From a checkpoint of a small mixture-of-experts model trained on Wikipedia.
Size: vocabulary 32768, 50.2M parameters.
Experts: 64 experts in each of 4 layers, a sigmoid router.
Training: a variant of Muon for the experts, 270M tokens, 8246 steps.
Below are experts of layer 2 (counted from 0) of a mixture-of-experts language model. Rows are named router (the router's row for the expert), gate (a neuron's input weights, with its number), up (a neuron's input weights, with its number) and show model dimensions 192-287. Each number is 128 + 24 x the weight over its row's rms, rounded and kept within 0 to 255. Numbers have three digits each.
After each expert's rows: a language model's description of what the expert responds to. This comes from a sample of Wikipedia text that the model never trained on.

# expert 1
router:113117122143096161131154126121119110145102166112119110078106156153081150135111156170095143162126130143123134113146130180157162113136131119115116157126139147128134113122152117103115096110142099175133104122129146137148145123143168124163119096136160129110118147136114095118116134097098111127
gate0:119098131122136164132160115126097130158104126028126108141124155116106122173123128128155145125156125139124117112133108077138139163109132096133125118124152119152141167130142134087145103084107136148119138122118127126143146113176122156137136074164139078136120141142131148143178088119169126128
up0:120122076140149112086159132127123069178121173097130134157142165103072122147145144130136109133131148134150107095120110138154153112103133101117124167086128129124136139128143121059131139129112117199111125091104123115141133121122102170111159118149163116108113139131158164151136084165164134131
Name and word endings. Final pieces of names and words, such as taxon endings (-us, -ia, -o), given names like John or Michael, and "as" after "known".

# expert 56
router:133129151132133163115158138134142125154125158149093100144142135160077107158109132098132099170120106201114102118119142108090104170141122125136132135143120131119118096152146120107142096143116099139151147123120131142143163158122192117133093155107124164118137123132131114082171188109102098185
gate0:107165146173136118128107145156173186139118130125137106136144117125133108121107145064099105125132155131172085119139149138133130150073151102116146111133102159135161152128117139115119095121131138085086140132112116119116086117137138145111107098140075133159120152155113096124123141106118130151
up0:131133181116176099190126125130110131123144136119099122152127122157127083147139145111096114126132148100131093117143145113139149191155144113077172115131124179129159142147122207116133104122154070144137134145127119142149071134118137102105105061137080164123081115145106100093148144150122115106
Ordinals and list markers. The ordinal first, second, last after the, plus dash bullets opening infobox or taxonomy lines and pipes starting table cells.

# expert 16
router:100115140117127145123164096110140125154100163138088106130127146177094146136188163127104180151113087160137118129142126170137159142116133115154131105159133154101120118111143077203142120126131110144146114123126143134125118126119193118169110105115118106142123115121101099149151134122122114094
gate0:171195123131105165149116117135118127184138152121129074144093134094146171093132131107180108136164114151142131114128123144163148138127135150117132128131158115106111147124086131116161128098080137098106147163118095188111121136174128146121112113124129089109162136144146146072154149142176149091
up0:099126168116143114126110125157101117095141127171126125126131122174181113118125051128098160129136138120111117102174169131142144134149130166118081151110122124101188167125158142127102160160114132149144157117126134083093123130118085143128118122115141096122089101122120135083094107113091092147
Table cells, first names. Cells and separators in sports results tables, common first names and name parts like Robert, David, Mc, plus the verb played.

# expert 12
router:107120131103116109123148101107131096103104120160096062106134134142088159121093111153111136148129114129113162114154151103152155120131110135148113126152113152129121096115133084169089125124141109167121146138099141116163110139119165104124148121095124145148125138140105166121144135106138125138
gate0:104118143116125124130118117156127136128102158131112102135108144116118130097108139140139125139127110121148132147141178125130173133139141169132154113135160160124126130082112146109131113139128138103150083101133130119115153116100164136113092135134133127112145134136113164134121106118164159164
up0:132166098100125148151157090138143144139196155090163146123076138150137138137128157155147144138147169122121135100126132142142166141144162149139151137148154131147146147131102106102175112090082127121116168115152098093107146110153144095112118088164123141141109116170093168126117130178110105141
Common nouns, table units. Frequent nouns such as years, season, film, census, government, plus table pipes, %, lb and km units in election and infobox data.

# expert 36
router:119154126101100186148157130161147104129115116128094100122118164153109150133165147157084147142137103184132145151088104170171168127130161111155138145160136175127153104191158088179125089128094103121132082109122141112133150144123172117111118109121108096146104104118123138147150140126119110063
gate0:158098110098056084130138128125147136161124123137152100138110148110146131125101110102098108073155110068171113109108116121170118117134131122142118157149173086137139175089167120138138146107114151106105155124140140138166134144073141125087131122159141179131154161139078124104127148165150118110
up0:093123105148147118146137128134064141125142103165074154127120106122125102103167118127113150152120179129155147163141097110106149098136073120153152130124095156132122116169102114111126103139165107145192105154085144157103147136144114105132136172141117113152108131074137122175112111119115142130
Name parts, institutions. Later parts of proper names and institutions, such as University of Western Australia, first names in name lists, plus "whom" after "some of".

# expert 53
router:131102088120131120079148135151139093132147107107127115118148085162084107138104111122136098131127121092155138116129091133113137164167162118148139124171150151102109135095169103132128097116131116126166120133150103122116155142140164121139098108149111124151100117167082152123139174124115112167
gate0:158130110184121126156109128132128100099137116111088124123146129128108110183082125158111140094146119117118168120103156168139113178146093135125161116155139119172102134097158130102164133097124129139173124152134151146129136096104140142122095136123121119114159095092096116149097143142086110137
up0:151140110065119097119082120118085139130117110171124103114142100097100125148154111112115098173123127164109151128121106124120100098128104083108130130087124128108106078171113078141139115107132126206105137128074094129133105113107116138143138110152122127151122149126085108123125128096122149126
Function words and reporting verbs. Common connectors and determiners such as and, of, the, his, its, new, former, plus reporting verbs like revealed, reported.

# expert 63
router:134100101130112154122144109142137122136109158145125072115108130179105136135137098122122159159161133127150142092104105110137168132141147086127150126132114168117134113193163133197117083148122116128114095133111128112109138130132165061132095097147130071107102124140127135137147118153143127082
gate0:117107158143148155131100156112116137148115173110107158158058145088110144105119096144125146166108144114093114103099157143167112123127165085114077158109098160164150115163113123144091122146124100085073159147133116139105126157124179157093129091095118120147159143135132158136099079129091116114
up0:156144088110107108160140154174132094086115106131136118110166153127148113146144159136171121086094101096150107142121118150144123115135106153141172099119139131115125153101129152105128111106122122169176134139111146090168125101148116101148114144162135110113118117130122090160110157161143171158
Table pipes and that-clauses. Table cell pipes and commas, the complementizer that after verbs like announced or finds, and Coordinates labels in place infoboxes.

# expert 48
router:126106104143123160149126107133144084140093134128106096117134092168100150162160119166113140127131108123126139087152148127149107132129085156131125116140123154089111120096157110132128118140094133143120145103123138123127116110143149137124115120142173114114134145168135150119120096101089113158
gate0:128146163170096142151137119136115104131170127123131123184149107077105110169155165113180138107158095112113127101080140115131056155108121127129164144158148118124153103090175147120138120115104093116079160125116172144104088129095142133162112095114141144126117118068101117119151083095147147142
up0:142128124119107147130117151101125126151154130139130105108148162184165120137098101126112135121136122212104122167134110140142151153130145088088163074154116094113063134137118109132123123090172136123171102139115103136125099142153122128123129115163111111126139152105100129108142175140100095122
Prepositions before phrases. Prepositions and linkers such as of, with, from, against, during, by, that, mid-sentence and right before a noun phrase like "the" or "his".

# expert 30
router:110139127119075123132149146145090124178156135125147099105129114187104152126121178136118132134120125162163164146133131098151104159156124127125109120114141143096130086124158110132141109118128073147106105109118127176126161119133105099101157124144141144150093159115098133170138135135129120079
gate0:130122136099103140087105136139122133184133129099181156159101127137141150117130112160136142082113136123127126109108138115143120147128088086122106133158145114116119120117149098103141119095088060155133110143157141106102115158135131173091121179130149123133103118127128154111123108142146107122
up0:143155098100124121114126135165123141122092143141133132112132161178151099069103145123128119122070138102163089113149143093153111137117073154126132153154134138113159114085119113140123128162132117149099100121136157160105134126125110098059124157117119106196142140133169094161114113152135123094
Table cells, list dashes. List-item dashes, pipes and numbers in sports stats and score tables, plus "at" and "of" after attended or alumnus, as in "attended ... at".